From a checkpoint of a small mixture-of-experts model trained on Wikipedia: 10 layers, 26.7M parameters.
Below are experts of layer 3 (counted from 0) of a mixture-of-experts language model. Rows are named router (the router's row for the expert), gate (a neuron's input weights, with its number), up (a neuron's input weights, with its number) and show model dimensions 0-127. Each number is 128 + 32 x the weight over its row's rms, rounded and kept within 0 to 255. Numbers have three digits each.
After each expert's rows: a language model's description of what the expert responds to; "gets" lists some tokens that make up at least twice as much of what it gets as of all text. This comes from a sample of Wikipedia text that the model never trained on. Tokens count by the router's weight.

# expert 9
router:143121081073091128106108190117125105133082157147126100201181160123107127079152149127106127110113129092131076138125119148131143057108111167109151123129149126149131137121097167087102165138149171164194194155159197129186160067157172148102124091132145116083155177137113098134115156125077201143146118134145179178098146155124155109094072091126082128165115138151074103127171105147201140098152
gate0:145089112092134117066120115123136134065165176098097050178195105084139151123151105131127181139088089134136184131131141131134100092112152094045107084146169164106147151075145215139112094117149142141131197088155078099167113144167159151155064134108141109133064169148118098122131170122093084161172122109088141087124129103144161134116139155185142120093142142148120094125116123132098106184100
up0:134096111097175136095152178105119155099067103154081161089143102117158120144092079070090192152106158132113108139140119105167151121136156120103150129151061155087111071110147204187114165167139124114119181126208118068125065093156102134153126129134103170133103112152109164147087128109111106102198160126138150150075078110126116161124115130181155195101155178165121124144142120120191140093147
It responds to: Word pieces after j. Second word pieces, especially after j or J, such as jersey, joke, joint, jars, and sports pieces like championship, actor.
gets: "ust", "ers", "ts", "os", "ourn", "ors"

# expert 1
router:094086084115064076110136161044124123048121130141154103162130170133120195098187170162080107083155123107047130156105083115179069116103117118127124112151151095124147105142107152069126178051153129130141165165178173106164142102155183125136114099162066147122177108117197127153148105089089160162124095132154126121118122130124129168111115091125106139153102139146100094135149117141153144097156
gate0:151137114085109107121175140160150065103116143089145117120160127105134088088112184042142135170126138117084073129075116104193102070170125045160110192085151112126197168091159104159167119102121152134121120084153107095225150144106137147127137093136143129133133113129156113073096151148122163127163109090110147128125119125121154164139095103166088132179143111094114143100157184106150170107195
up0:101136142136174226094150130149142146148139172123156119154165160174144128158090111194119120096116112129100139157134144157096141138110139184051110103199109093184063112193064144113087134142095126104164136143095113107060136139142169074158125147075150112156108154173116138209188144153144113138125126168181159120156132115128095161140131154142099120146149099162131171104170094146083087138101
It responds to: Mid-word suffix pieces. Word-final pieces after a short stem, such as pre-fer, d-ied, kn-ew, dis-ease, plus digits and symbols like ±, £, ½.
gets: "ue", "fer", "ied", "–", "0", "ious"

# expert 56
router:107116118130101078094074133096111134091118117151180093194136177123144214049143130210119122115159115128043130149120111135161110146102086126129166122155158116172140156111077133114123167096205153134115185167150171123157176100142167172126102100175107158108136123146171153160113153100129186123150099119158175123138161120157208161081131109131091152156115174129095114157125114159147128093128
gate0:143141069146182120151110122137109143156113107113205158142132068119126120099105146205136128138106109175123098144177086160140136172101135158155193140156098115170124153085104112148114171155140096117131186119131177092070229122103081177146126180159166167153109135139127163112134125103171160083157120077073135117160160110147134128128073118152103141178088177126150103149144177111176124187102
up0:157128097145164134123112106099128133100163141079132162124174177173183167106145062130115177127114139099102122095139159166121133111146135163188085143108072135122146121106209079154127081156101159119175140142083168166118081115172123079128103035045202099145133131092148097135139174112125107115140092112110166131135096136173092169132117117110171096122092094079142175165143104126177118112158
It responds to: Stems before suffixes. Middle stem pieces followed by -ed, -ing, -ly or -ment, such as ab in enables, ess in Duplessis, ain in domain, irect in direct.
gets: "ess", "ail", "ab", "ay", "own", "ious"

# expert 6
router:111111090105114094118145154091096123116128143139163146124178135118079175110187120186092109110155122127091087141154115126132126131082087156078144119194189134150213131156047129059121193140147144174156125156151179078173140091133129143112107117170101138063148194169128126114130132053103134155118092097158159144077090113171167155108113105127059134137130146148074123112143110174122122122126
gate1:153135132111142093119208134190091089135163157078172133164184107149146154141141113147165105169128146169098116088154135118085145070123110122104111188156131179172090090120159104157102116169145151121106142142137162121129116071180122116111042093118168124118148089155091034091133098123142152165167101153101107166098139137183178115122077155075076168155174137077143116145096132131114103139150
up1:114118147128112104114150148199103124077093167168213157137182159159128155138176188143150155143119151152110133149168107131128181075124109149131122172076137152112149100187152093150142144112198140113115078086128167066150096074160144128108114125122126153061126166144092107129125079134149072151159084112111075118150148151099133154153143144084152219137181128112139188130065123123132144169113
It responds to: "as" word piece. Mostly the piece "as" inside words and names (Christm-as, Atl-as, t-as-ks, Nikl-as), plus some digits and "ues" in Tuesday.
gets: "as", "0", "a", "1", "os", " th"

# expert 46
router:085132136119121139120113131145118102104121127119124114164203113171114132063158112134099092127143089131041149143071102179118104061129117128134196128159163141137129140156086115098102121154139201111140192167136188123142145093169128152088043116140103147106144125216136106111167097086099174167163126104169179141115082217163158145127136113153142109155150154126090143088134098131134107121168
gate0:108080169173118211128100120112114122159164111158142110178162138154075160110149172076088166175090138069167138143156132159060107140143186160106212093137178144102119108105121165122133115160133137153170189135115142124094155159137124140092120103136137130124042130136155125132137071175152134126175095145128164136126128179108152139159158086166081112074138084168131155083127164122124074089166
up0:110090053120135111130143187104153110136113101141103104065155150048157059190118100170144153082176179141114153125129171111177123150111062096099062150132107143128157154200179138144172120125138090076095112135111147082121144100153127074136078125164140194114157134136122119104055172137124103154083136117129139119114100122188093066077082115126105140137155152121109155156120124127115146154104
It responds to: Name-internal an/l/h pieces. Middle pieces of place and personal names like Busan, Spanish, Shanghai, Harvard, Bassano, mostly an, l, h, ar.
gets: "an", "l", "ar", "h", "t", "L"

# expert 24
router:086155117112081121138136143107065088074135162144204134127180114121072169074160146161126070102150098102087119169136103159126087087111117137087146087192180069178119118135110137098134135139164128142130159162120141098156148138136161119153088111204114129115167155167162115135179094098106168173142145125194133168084116150182147150064117123162088124204121151107102143148153113177167134143136
gate0:182117137080158134123142122113135145096097106149179156078109136153116180110142109139119097122158124133075097098142119155173121091150064187096168112115121180136138109154084083125136158138129228110133106098148127094127085119110147049130091133165148153123150185144110116117102111093090122138130191124141143118079125105176173168171145192173162123117130155042104148084094132119183091103061
up0:092174118120112144107100138032159133140156072151104103129134131130126185113106126154122173137154154161158147101179144087159113195105164123087138188099148122144133171058146111091115106136160052146116134140147096215134149139131161169120142087160106129102126141094161219082093135104117145104117115120126131108090086158127076127148088066038093137141138115177095098131133140130092141150110
It responds to: "on" ending names. Word-final pieces like on and n closing place and personal names, such as Bost-on, Swind-on, Bay-on-et, Brookly-n.
gets: "on", "n", "g", "om", "i", "as"

# expert 45
router:110088088129088116115093139117089106116106115170163131123145141168129137079178128124126123094157082037112113181110073142143095106100093130138142121151144096125180143156107197092092113131153123181134139156188202143146152126138156139113086070135131123087138168232130081155127098091132145135138151093131139169105117144156117174069115122174100067191106168099132141076153081160141157102114
gate2:168151107098143187092062162168134157162160087130151068161059090178089125074096082125158121093084096147074081169078092115155103157083106140129130140162151112106135099087096068099104175133110116107096178082086158144150143145135123132115127066125154173100163139132139104091090117146127138144162136142110108148124161147082111122130114142049148093083186134198123151129164129075120116135164
up2:051119083147137098169161171177154156187105134149122121143076201167109122158129130085115130102160119105160122115125097112132185109109167157138160119166165117095147155112174122059126135145154146150129103125131198173107133188137193119094105086139138119099178190128145132114102085141142148092126125102176142096104160091176146163118115165104144130162049097098201189150129111152144121171082
It responds to: Table row starts. The pipe opening each new table row after a line break, also list dashes and == heading markers.
gets: "|", "-", "==", "===", "=", "===="

# expert 25
router:140136103045079101123114142109125082085141111118199131121129149136122164107136119174114116100199089111152056137090104182162131133092135188111153133170172127134152109128098145053075136097115126195151138172133151138163161147134179159132105130188082173145176136125158120106131134132125145121158086093190174109112146126165173165126088097172081114119139151149125194090074122191129140105123
gate2:202121138073131085137142085112135133166136072146165159155105135165186145124091107244120088099086150124077138125085141153099111110077138111136080131109154139188180076092171117149119126082111155138088103135100142097125094112109139169117110145139099177180112146107120059129112122090144108210093124139124118087087118108158144104138160149153133124111122111181101110170112146180076187110115
up2:089128130159143156077111123124078146094108133176170113125134149063023132121127145075107105153114141143142120110154108123176184137192111117168124099159079126175073150148068130150152119114129109081154201145129137160129134125125125074140130064157131055143142108134134153159171118116187143059149113120128145150156111109079132125080128097135137147081085134079163137109109202080079089108113
It responds to: Word-ending pieces ge/ine/ing. Final pieces of common words such as lar-ge, Oran-ge, doctr-ine, eng-ine-ering, learn-ing, usually just before of, a comma or a period.
gets: "ine", "ge", "ing", "om", "m", "ep"

# expert 11
router:111096122123097050097129176115115119110140162154180124132134166145137196118186082189062139123134114063104092151149094177112194108077117138102175143134170117176151101140116172123085120094178177124127123138178203096177147098177156164071101108130097114102115154125133088172149144107100150171185075093109116121077156125138146112128079118163129104136122139167134130140105137171181115116142
gate0:159205140163106121158092138083128138085113144160108175111152126140158109154150115137121150168094174086068089176132164120095131141123133134132219170133146170124140154109109080104108152130126100155154196101125094137086200147159118122155145114157144135205111136097166154086126134076145178164124131087138078084092087113160161211133127157093137063118144078137172088107102081104113125130137
up0:123161121156155116171133140107100145139114158106103178168172152171117128142189057112132131119107133120126203152120099161133117142082135146181155065127087162150154093136112110112156152106056180179166109127184128120113127104169192129130150113131167122115153135082114076108084115134100104098120185107150019111089119143045130088115097138120121103155170134173139128132136121103127193186157
It responds to: Mid-word fragments after h. Middle pieces of split words, especially after a one-letter start like h or v: hund-red, v-est-ing, Fri-end-lies, exh-ib-ition.
gets: "est", "end", "red", "en", "ent", "ib"

# expert 28
router:100118119097077097124100136084110134122131074172135093173160173128128151110131071148116084102147125125137122132128072148132085138111041154134131120131140096146165064149118163083061161143126133137193131164137126148179153119200189165074100062211088188101166133127119129158167112110080153138146103133151117180100114162180139149108137105205109095152161149161116128106155134134136162127153
gate2:166082064123148119108123018167095115097129117189065106121077099131116142162115109076140106104119137116110164147143131162148156127116142137092123126110089079100135169197071087207100109081132109148128150138138114127117202112114104075194079079088111125119134137148134111128143125163091114124096080132143123070129123117168117122145185107112133051142128113114179126172107123173115144179124
up2:148152158105135130162152150083135066101134113143126120094163180149165094126109150120097105147077090147108049119118056118076071165089133187151098128133133147145103097081174177135112153117119118084122130113133140111092054152160132112090138145061133131107130148058123173081127126083151114173174165118202142177119145102122133144100111076169128126053174111120118079111134094079108153094147
It responds to: Sentence-ending punctuation. Periods, closing quote-period, ). and line breaks ending prose sentences, plus colons after Note.
gets: ".", "\n", ").", "\".", ".\"", ":"

# expert 0
router:120097080093126125135105157061109130129085144139147112163156158151113180073180172192066135095133098103049122136154113142136124096099101109127129069148169132140159121160074149105109154105175134115148150138142198084177181109160142159134097094149084120132139154146174083125153118135077196176153146096128182175132135145149198156105130080130079098148113126122096082111118127172174152090151
gate0:173123161110123103137166109126132089123132147153166109106184139130121140079143177108082077122167158153120169136162160148157105096125166115124151117125189149138120065053075101091122124151128131124135110092088145130143075126133170164139118126152092148155134137208167135129067101192137185172142173108107149113081151108198138115195154082124099120072110172113141117152096111202201163139135
up0:099167096180113128087116148075115112073137125109102115104098145119159147111097089096150091090161088111143081193146053113131089140084061148098108113140119099055120132118149134147127124174114106151149126149152127128139161182118132085137206116115132142184161139091091169133161149126126137136120097167155107151179108151056125134109027120101091136150115086173134068123160120071114068120093
It responds to: Mid-word vowel pieces. Short vowel-led pieces inside common words and names after an initial consonant, such as d-am-age, s-old-iers, sil-ver, V-ir-ginia.
gets: "am", "old", "0", "ver", "m", "iv"

# expert 51
router:113120106105161091141135178123086081125052140156152113163113138154142169110149137153127129083221061089086121146139050096162098142103117117114124131140170102113143125101102138134094128107125155132145160163183136135174176077121146129127124090134112201131140147155170111171125139091144171130133141085146140160106150142185123184060106098116078133147089171145095152124117079171187168057173
gate0:089102106156129184145142174139159102126157121136187108134173138146140127082145138180149134067167116101104114101137136096152090106195163194145117082150165125098058146075108147142203117133135112064134115143093083134176178111102184160113174073129154095133166113130100113124184128128130183040126134167109135185128143137158076108103143114146121116104104167179122096122140142114113179078146
up0:086149145162174182127157137125115144185109158114119143210124199142117139111150093124140125073160104133119147180160080100125077161117084173119113150052123124117117140141099083128177081172062156141163080139062152088115156091197066115152117074155098104095133167106104130176123092122135121094137149136125168160187143135102134118113137141130142165157123106129147092065092065118140152159135
It responds to: Word endings, table cells. Word-final pieces like ing in starting and Racing, heading words like Career, plus pipes and == marks in tables and sports lists.
gets: "ing", "==", "===", " |", "|", "ate"

# expert 31
router:099099089022112110114107187087121081079108106135165097162163148154099125096144136217141092117175132111084089171171121121153131110077113181138164132152122057136138144146123138135124135115140120148118189138170122145164149055129118132075136088126122117099196131202134114126096116114130124150145102102145148168081128134156161180085110113146126142160113192149112134071090112117178182095133
gate17:174165156080132121135091200155122168110113133104146129118060164160104136123147103116090155204152078097143129135077163163155157110066116155127152089132123071171114081115171158144184150138101092125107123138149152191159153146146173183146169190113123146103142161100143186119077139114119091086157161139121113060066097132162156149110143102161092178135115138095124173121116106166192118157123
up17:093145140171165079091137147085195131097113126154098126115188153111096156151141131150157110144136153161116131114033066140155149188096088127176192143123101153089134133125050156128068119095134121124129118188129146144106165148126064121096138084157079106161099166166147135133148134137163199170146060094107119147185110135091083137138179160127188111105172114138126098109111115128148132090106
It responds to: Final o in names. Word-final "o" in names and words like Prokofiev, Oraculo, Solo, ago, Reno, plus short words like go, so, not, do.
gets: "o", " not", "ion", "over", " so", " No"

# expert 10
router:094117087097114106088067149135103087136100118128186128136146125186131132122138144140104084147149098082142084189084065204137128103101123126120149155104171076161140129119096150098085120140105142153127141130122124135179144099138155174109121101191131151117190180149148139158109140053138153107208093127131182111120177143164139182058074119123073102206116126142095142128155088147151152111159
gate2:145173130081142090110097125121140192141096147101140144114181164224133134084127192147111064139140153098093147145129073174104085171118146098122142125110131184107151154136109113111151121080142127145182118110131049151167104092052134138080170102077069129133154130141108156119108143111136125106099121096124141117113189205104124169086105132078097097159091097109121068114093112132129145080085
up2:164114139118092102124131105101168119092160110094179148095073148148108130088116113160096204107098150152106168129099126124188127104118126078127111139090132074101102083107137170155196110081152174136087128136129134169087149166189133090115140172175142153097126140099076097139082129090133162057137101126127086105060112134129077173137157108136196149120122162089184088076116165132120066167131
It responds to: Word-final piece, headings. Mid- or end-word pieces like op, ip, ach (Shortstop, Christopher, stopped), plus == heading marks and some line breaks.
gets: "op", "==", " ==", "\n", "ac", "ach"